Weights of a small mixture-of-experts language model, trained from scratch on English Wikipedia.
Training: a variant of SOAP for the experts, 504M tokens, 3919 steps.
Below are experts of layer 10 (counted from 0) of a mixture-of-experts language model. Rows are named router (the router's row for the expert), up (a neuron's input weights, with its number), down (a neuron's output weights, with its number) and show model dimensions 0-127. Each number is 128 + 24 x the weight over its row's rms, rounded and kept within 0 to 255. Numbers have three digits each.
After each expert's rows: a language model's description of what the expert responds to; "comes before" lists some tokens at least twice as common just after its tokens as in all text. This comes from a sample of Wikipedia text that the model never trained on. Tokens count by the router's weight.

# expert 31
router:154129109102153099123113113174171097109150118126116131162174148167126160101113139105134127146136102093113122118137132102142135117103131138150120138132122127179122112159152149129136080112103161133147152092085153157140179133097142089132149087148072159112120112125146172098134153163123160125144126084129136139107148090127153148150132090119110118114161142115137098141161099175113097160121
up0:140158115161105139145104135178118135131155161121162070149147116156124122126134136173162169130099078126103125158153162064147141144141102107161135142121089155134139159132131104155114147102142123162094116116095105127138133164111144153123114141119122126140136092149108135122131154104085127164163153155154136158133118130127100156134152122111103101120164154107100104080126097154176150138159
down0:150123086152146092101075092155095138152100133123124146161094118160138132177103169125152143136105131126138130160186103111134146128131125117183141103151114115150189146134124157154138113142114111169119134144118137144117109136123136139083125131093148093097109106157135103090135143119108141134145117115196147109156114132121083079155143167181133099155130133118139123128153132136144131136118
Description: Pipe characters and separators opening or splitting table cells and list lines, plus country codes like USA, ESP, FRA.
comes before: " ", " \"", " —", "---|---|---|---|", " USA", " A"

# expert 6
router:148123126105124124149081120153153095091076132114116153142153141131129128121104132099143130140159111112150101145178103122078145084086135130160107136148092159147166143136105104152105099121127135150131106093133135128092162151107120108126104113192140156104140106153154135124120177183179115121150128097127160170108134131144142156155140133128125117119146153141124118152133078119076119137111
up0:130133143167149136129143102156112097127127142131165131112142151110159168136111110091127134177136123093100081129134098123163109095141092121114158113115133160167131157182162120121112141078147137124110115116116105133101180159138130132135126148108165118097163133169143106135142159142137098131142149115126110136168132095094076114121151105099110094116175113121079132104144088116125084153125
down0:137126110142108118102098164142110136127140118137107170082138137147113158093129086118119147117124161137110143088127123118121174159111121098138143102141113087109156117095085092105117157114146090143111121120127141127117137115143147105140123133133138157086145137147150120126124105180100085080127156118184121178137065126146170095143087154114151116128094117115127105132183128155128086121126
Description: Words that start a new clause, such as where, which, when, who, that, However, and pronouns like he or they, plus commas and periods closing clauses in narrative.
comes before: " was", " the", " he", " is", " it", " they"

# expert 45
router:164130093115119138150108174172155113156121137095134104161170131147108133123083153102131130120168144114115101116106128118052141119097112149160130132091116132140172135167121129128136100127123122138141145096103137133151168133096122127119114132157133145113126107141133175150096147157178146085144113130123093142131134118071116135187113093138111121117117131142146118097176121161098104167121
up0:116119131107128130148139111115140119143100161175149141138155144084108101134129136091114147079095096099125146113092127133150096085150159140152148132153136127132102123145117113128154153151132081170148100143107113079105179124097099122130113123121160153145103112129168127116089094165145115138110135131131102156134158119059090117080150142137157117137141099121161161148140090112153141132091
down0:042182109123165113111128125081146116117149141116126165161147113135152178132133134151155105146105126124125098152071090118140137101137122121076130133102103147095105138129154162099121120126135103166146117123118138118109159151142156163099093125132125113096108101115153161114134130105106121151132100105087161087162156132150121128135110131161099125152152137112124140185108108123125105148137
Description: Pipe separators between table cells and at row ends, plus semicolons and colons in sports standings and election results.
comes before: " ", "\n", " +", " —", " −", " Team"

# expert 37
router:122141099114129119149130132144153111115114166121142150166145154155109152102145129122187131129138103089132091123168178121106149114092096129162071147121113125129120106152083137161124122098089199154131144125118152144115118152074138117106141127177128123123182122107118144148122186137151153097120119130157119116107108128125113151146142119131082133121133098130137081141134100124082115100127
up0:104147144133108136117129096099149149141123120142116092132133135087144147100109142145132119108102135134175130141143158137144136109165095105094155153144113160132104100133132120122131061102138156141120102125100139108114135198137150164121125125100167119156140144127132108145115125149142105113195139093133159107100108075113089142117129099143122154177153132160063094130124112136088121162148
down0:164098107115142098103109108127135136147070131140158111118146146147134139103124070166091145104081121132119158096110124131088176133110158138075147158086178127135107131165109152141156120115111117094156157134119103128133152133116099127134109109114116120081178133134146138131112153131089145123116098101150116101144135132119146159133122130145126181130134100153188120110157100153145111094123
Description: Main verbs after a subject, mostly was, is, be, has, had, been, became, in narrative sentences.
comes before: " a", " been", " the", " an", " also", " not"

# expert 12
router:130101120114126091129088132162175107080105156107158127184131158122080157128141126091115116130157083112145123176117130108110146108121090139149143129155119163132145111114117155125148118103127110147136150096126194170126152166116102113142130127154079146150148088120126138128108140137186131096150125129099117118135158095119130147147152142132108103113134129163140120133128109142112096178081
up16:128128122150122143152124116123108107099157163131143099157116168123079153134141157101121125112118139121131111067099140105124107120080110124146126134141159188120112150123109131110138140125139159117103122062124124150084117143118136135129161102139152079115127097133146124107106140088068131125133134126130102121147200136156116134135150136114136157146148107092126123123144153157144177203144
down16:113144145124141121090140144138110132109193126166124099091137133117134116177151126090140114156154102089108129163165150119133173122169123175099131138109116111112160126131120126199121144129125115084152167138166126115146089115129116111130108153139134148156183128122136106119128130163147117125161120110149128132171079156106141127097104127109137140142128122128057113116133104105127147123175
Description: Country names like Germany, Italy, Spain, often after United, New or South, and final pieces of surnames such as -sen, -son, -ić.
comes before: ",", " |", " (", "'", ".", " and"

# expert 11
router:126117110110132100165114104164150118106114099097172168129141146145104130087096113100126126135141124119116086127118162101127156100126112133168109123133107184117131131165111132147130102124116146147138153127127126149152128179123144096141122109176133162124110091132160157092110145150152152108114117114099122121144124123126152153165137090137097091094161103148112059171178119148113126181123
up0:132146136138094093064153183120151127115129130091131189165124126125130123138144124142144112170133136115112119127147116089110141134137093137119131088140101110106067171119150098144131120114132169143125126143114097160117096157101119120101126101138104118129131115109160136127142158099114118152165102119116149147166099121141117107118144109109140117106142077088118100152177099205136127153119
down0:131213177142163148100144144148149127182145113130131105151133116106154137134127164143083142094108142111129111101091108114125157131134100114129131133156111141131147124137114123112163101122117160139136134171072113139155093137083121115096103177099099127143098114121091128176156135131137122128105147129079130132097165124132113140144143112083108154150172139108145136100147112127096117159115
Description: Articles the, an, a and The after of, in, to or line breaks, plus table pipes and list dashes starting entries.
comes before: " ", " \"", " A", " $", " American", " C"

# expert 16
router:103092118123113114126087121145157123145137099086114128153106147137124131143135170073102116131155133099131109132098109111108161113115127166155150174156107135146147141166121117104111065121148156146129132115120165118118143167106132089140146162163111142124136096117148133135138176137180114142163107115112138178131114108106139140144167081123124119120143115130102084175116105141127088174093
up16:124118139142096105120132132124160116112158094126127114112102142159158100137135138115121146198127160113109095126120106152101127129110124101155088152168070120105146137084143110182105075151138124157156144103107159113156119173084123126122139156152146158139111139123099158065122131116102110116063118125102138125131134123116110153131136115131172129126138134129130135102139102106148107129065
down16:121158124123093136122167144131140093138186093087152142120120157098114143134109118136111112097110118067081139112115175109163128112129100144099143122122155140178093099149132158157131130111142117112150113092137097125138146143118150121111127127099135153106104100144133110165160151139150081146146113137161106126125150128099125157117072151094116129144102099168118075132098125108084157143142
Description: Sentence-final periods, including those next to brackets or quotes, and common English first names such as John, George, David, Robert, often in lists.
comes before: "\n", " The", " He", " In", " It", " This"

# expert 1
router:124115122101119103142114129168140125146129143128138141171141195154116149106088107112101182150169094117102122135148125109131163078136112152160093134114102108149116147127096119134131070127112130132166125100111128142111131147111130108130132098141075138139119095138156147167092136123136101130141094094112135146108135117131171142145145129176114078094119119119125117143147104201121121172107
up0:159107126132141109114123192173112114140133111151139143190126136165135116097156124146106087140132144124122147147162108099158115140173124133162149096113116106171134168116140118154082096168120206148150091119146149095149111144125113094133113131128097089144090118141115157168152125113084114134126083126156147085101133132133106143132114124114111154111120113094114157145130136134126133123117
down0:108144090071149109137141110133117137147118127143117139145153112119148112139139105145134177116157121170108134145097120156139138161161148132123121157111138142158094117149089123178142135129129117101126114151142149123106144073152123142167103119154126127142122116110167137125125132148141138204135167141090179140123143172136153166178160155141082163163147144091111094137161156140131136115154
Description: Bytes of non-Latin scripts (Devanagari, Cyrillic, Georgian, Japanese), month names in dates, and single digits in tables, such as 28 March, 74 m.
comes before: " ", "–", ")", " –", ",", "),"

# expert 24
router:112070106121120088120117144130119073117083109105185145155145169132127152115091146112134129144160100075150118159156125106139121133099110166124107125136165136134107162122103095146144122125144119182141124085092136110129138138123092132121099121153138131128136111153121123124132106177157119138123101113092117196155145126138167136140163104148119131078145106128160106139162115158136146159137
up0:120123113085166145130116131141083115155112082146116085126152122117143147134123149107141123142163122090136092134143131144134161158077147112143126134129125088112063115099129124125141131142158135197084116082097096099157106150111161128114107095127171120176137157120170119108148153155138147118134114113123163122148127130108150150124149119117150147082152100141142132144137157099148162170126
down0:142121168128138170124097103139129106089115146109132146158131150181114158135153088131162171113168155106141147155153096158151135140147095127123149143135089112113109108150126158137136138103125125118109139137138151182119128119128104145110160119094064126111089149145114164108096148110146177158112141111128101122194090102126111170119116128122136105117141116144107145082118182131114117117110
Description: Word pieces inside common English words, often just before endings like -ed or -ing, such as discol-our-ed, His-tor-ic, comp-an-ion, flav-or.
comes before: "ed", ",", "s", "ing", "y", "ation"

# expert 7
router:141135111164124121159073175147116103097098126115168159152148113133110132103095145097147159155129116147101106117143113110099129118104112146116164174138143125116099125176140126136103112112145164131152144126134170157116173139094146120085111139117094090160165099164121167161114143150145160123133100136131144133121102122112161155120158138161100104104101103117168121171120091119096144131095
up0:126160104099111139163120092145089178159139099136147147128183110166119092104117136109106125159082127113104086122141179129122124135166102129117092165155129119156143094162124153129125122106123141154118093108105150158114167145088136157128109115127124122092149133106116106137130107145140069117146128121177136155130109136140135151163104116136079158135146115105141152118125120080156143168101
down0:097155114113138100127094110120122114187142131162131127106115157084067154123138108083146120154154117096090133169145136141114153112111105135118130112086117158114152128114168115162148105138167118108159169092124150125139152159122131116123110176150114165137158095161121121150126172118121126114115102131125144139101092118146146133081114108120102150138158146172151089113150098097098157129142
Description: First pieces of split words, like f in fence, comp in compromise, F in Future, and the 2 starting years such as 2013.
comes before: "0", " of", "en", "ect", "ing", "ar"

# expert 3
router:134135119120151118131089133184143098094116119081132115162146146165100144110143148135118100122178127120114096167118140115107145074099123139149088148143131151122139125133087153102136092140136157117135144086111135135139138139073152133132138089165093103137165107115175138148106161163142146091141097135098122136135157106122148172171134135141106130134154124155105123152139061129105118155114
up0:115122148138162185142132139146100098136131149121109111145105193080128136154122131102125090081149128100071121133159146128140125105115118160140133079099141139165131140120160099130129159134113132179124096104114132136132104171112110152124140159113103115114105090112104150069131148140127157128126109146116097151112119120150125094121171107169135093163133132144151176136156133138144091125166
down0:137130096123149158118085122118105096085110109111117116149099143091129100143096177098129139120139138095147143187130113108090098131161102092144122149148138150155132171155129162104141158128149117163119072128124096164111114139130136146159150137178166152091113097128121131143110118084136148130101131121132118121125112112163182096161154126141153144142144104121111070143088119123142137114126
Description: Words and punctuation inside quoted song, album and book titles, especially pronouns like You, I, Me and closing quotes or possessive 's.
comes before: "\"", "s", "'", " (", ")", "\","

# expert 42
router:138116120102156112166106126124200130101130111076138100191166142136120155126141142140105116112144153114153117140115116103120137113122133181108097117140132139133154158139079110159143086107130124179142129113116142170142169144081113129116148126106112119153186109175129135115125131136164121134142109120112126133110148143080144133138166072137114096107127126108121129133137080129108103164094
up0:122140141134138156138102110108129123169119119124104067122166116121121163112135114119126139129102152135149132168129137139104119121126145136135117147169140174139118099143124070128153133088120103156093132113142124191143153169110151145129085096140092121180117070178151151106178109153128147124133133127119151104104131118120148140146142115155142106130110134116073134124130093102106104145064
down0:132143170124114087136123141116153136139115157127117129135079097132147101155132138162153129116120142152130136130139133144139144104142140142104171151144141150140116095130108188122137168114105167091103136111157183079112085097097133118110127132119118132109130152143060107136149160104109110096114085150128129126150137067118101123131145162152172125087165130107130135113129168152134141081152
Description: Final syllables of English names and team nicknames, such as Ring-ling, Buck-ey-es, Horn-ed Frogs, -ley, -ton, plus words like Wolf, Hunt, Gray.
comes before: "s", ",", " (", "'", "er", "ing"

# expert 25
router:149118108125116087101099141131125123120118096124183188154143136148105147097107153147118142155177047071163086154145124135118140118159121154131142153155136132130100132127125148118115110106119143130129163129083160095118147160138134083110113121123149121141144096141156142122076139143137120134157091095117108161133127110093126163148173114123131124125115154158102122173133118144108101122102
up0:124133099116119115113129158134158185107110121104165156116141104124134149151105184132163119135162149120142131143150155123142102129161071145076165130142172180125098149142133165113120157116134148125137149112095153119092140130136151091111149159143123090137127149132191158164121117157158105142162137094110103118119091066110117148133141153114151109117124145147125150139114135109168138119139
down0:106093145131151142149135138151109164102111129140114156151158126154134107082134103117134112145112137145139169130127129082146085140117139138145100162133138118136138138133115117128158140144099135104120104132111092105104136115132150130185149158137127171123143125171093106140113174107137150072166105181165140178174139114182157106091118091111165164129123151095132102119126133139097128097119
Description: Common nouns after the, a or his that name people, works or groups: film, album, band, club, actor, candidate, series.
comes before: "s", " of", ",", ".", " in", " was"

# expert 35
router:105128104131136118161114201155106133095091139135145149132141158156125148083104150131147103113131120093137078149121134093118136071121133137126098158167101128137122170136123126156123109118114140158128110115167131119141187138104133102109142154126107166148140118118133143114117142130132151130160100128113110183107136092117191168131167113128132076111157103139148090122137116149101085124121
up16:109149115129103123149147142117122120091077090086100136164149154136157129159124104113162157134139109121106129156109148099092136110100184147120090140135129136141118153116151137126128094140137108155148152105151138177165131106103166128114138141129108113107140114130114100077119137121146132124126120131092151112107091119095177126145134154083127057108134183121150146115128156106130075091106
down16:146158072111140129120140131116125125128093112153124115134069126141119108148133111089122100161150174151134148146124117158119186144110112092128141138132160110155120121128088164129129157106097100113150156131153133184138146076102144116110114149086118099112123153150145144109149109095141115083117161176108152093146136080135158166120158138100142135111140118133142165138126120170139087156125
Description: Words after the or a such as first, second, same, previous, largest, time, year, in sports and history prose.
comes before: " of", " season", " century", " to", " in", " time"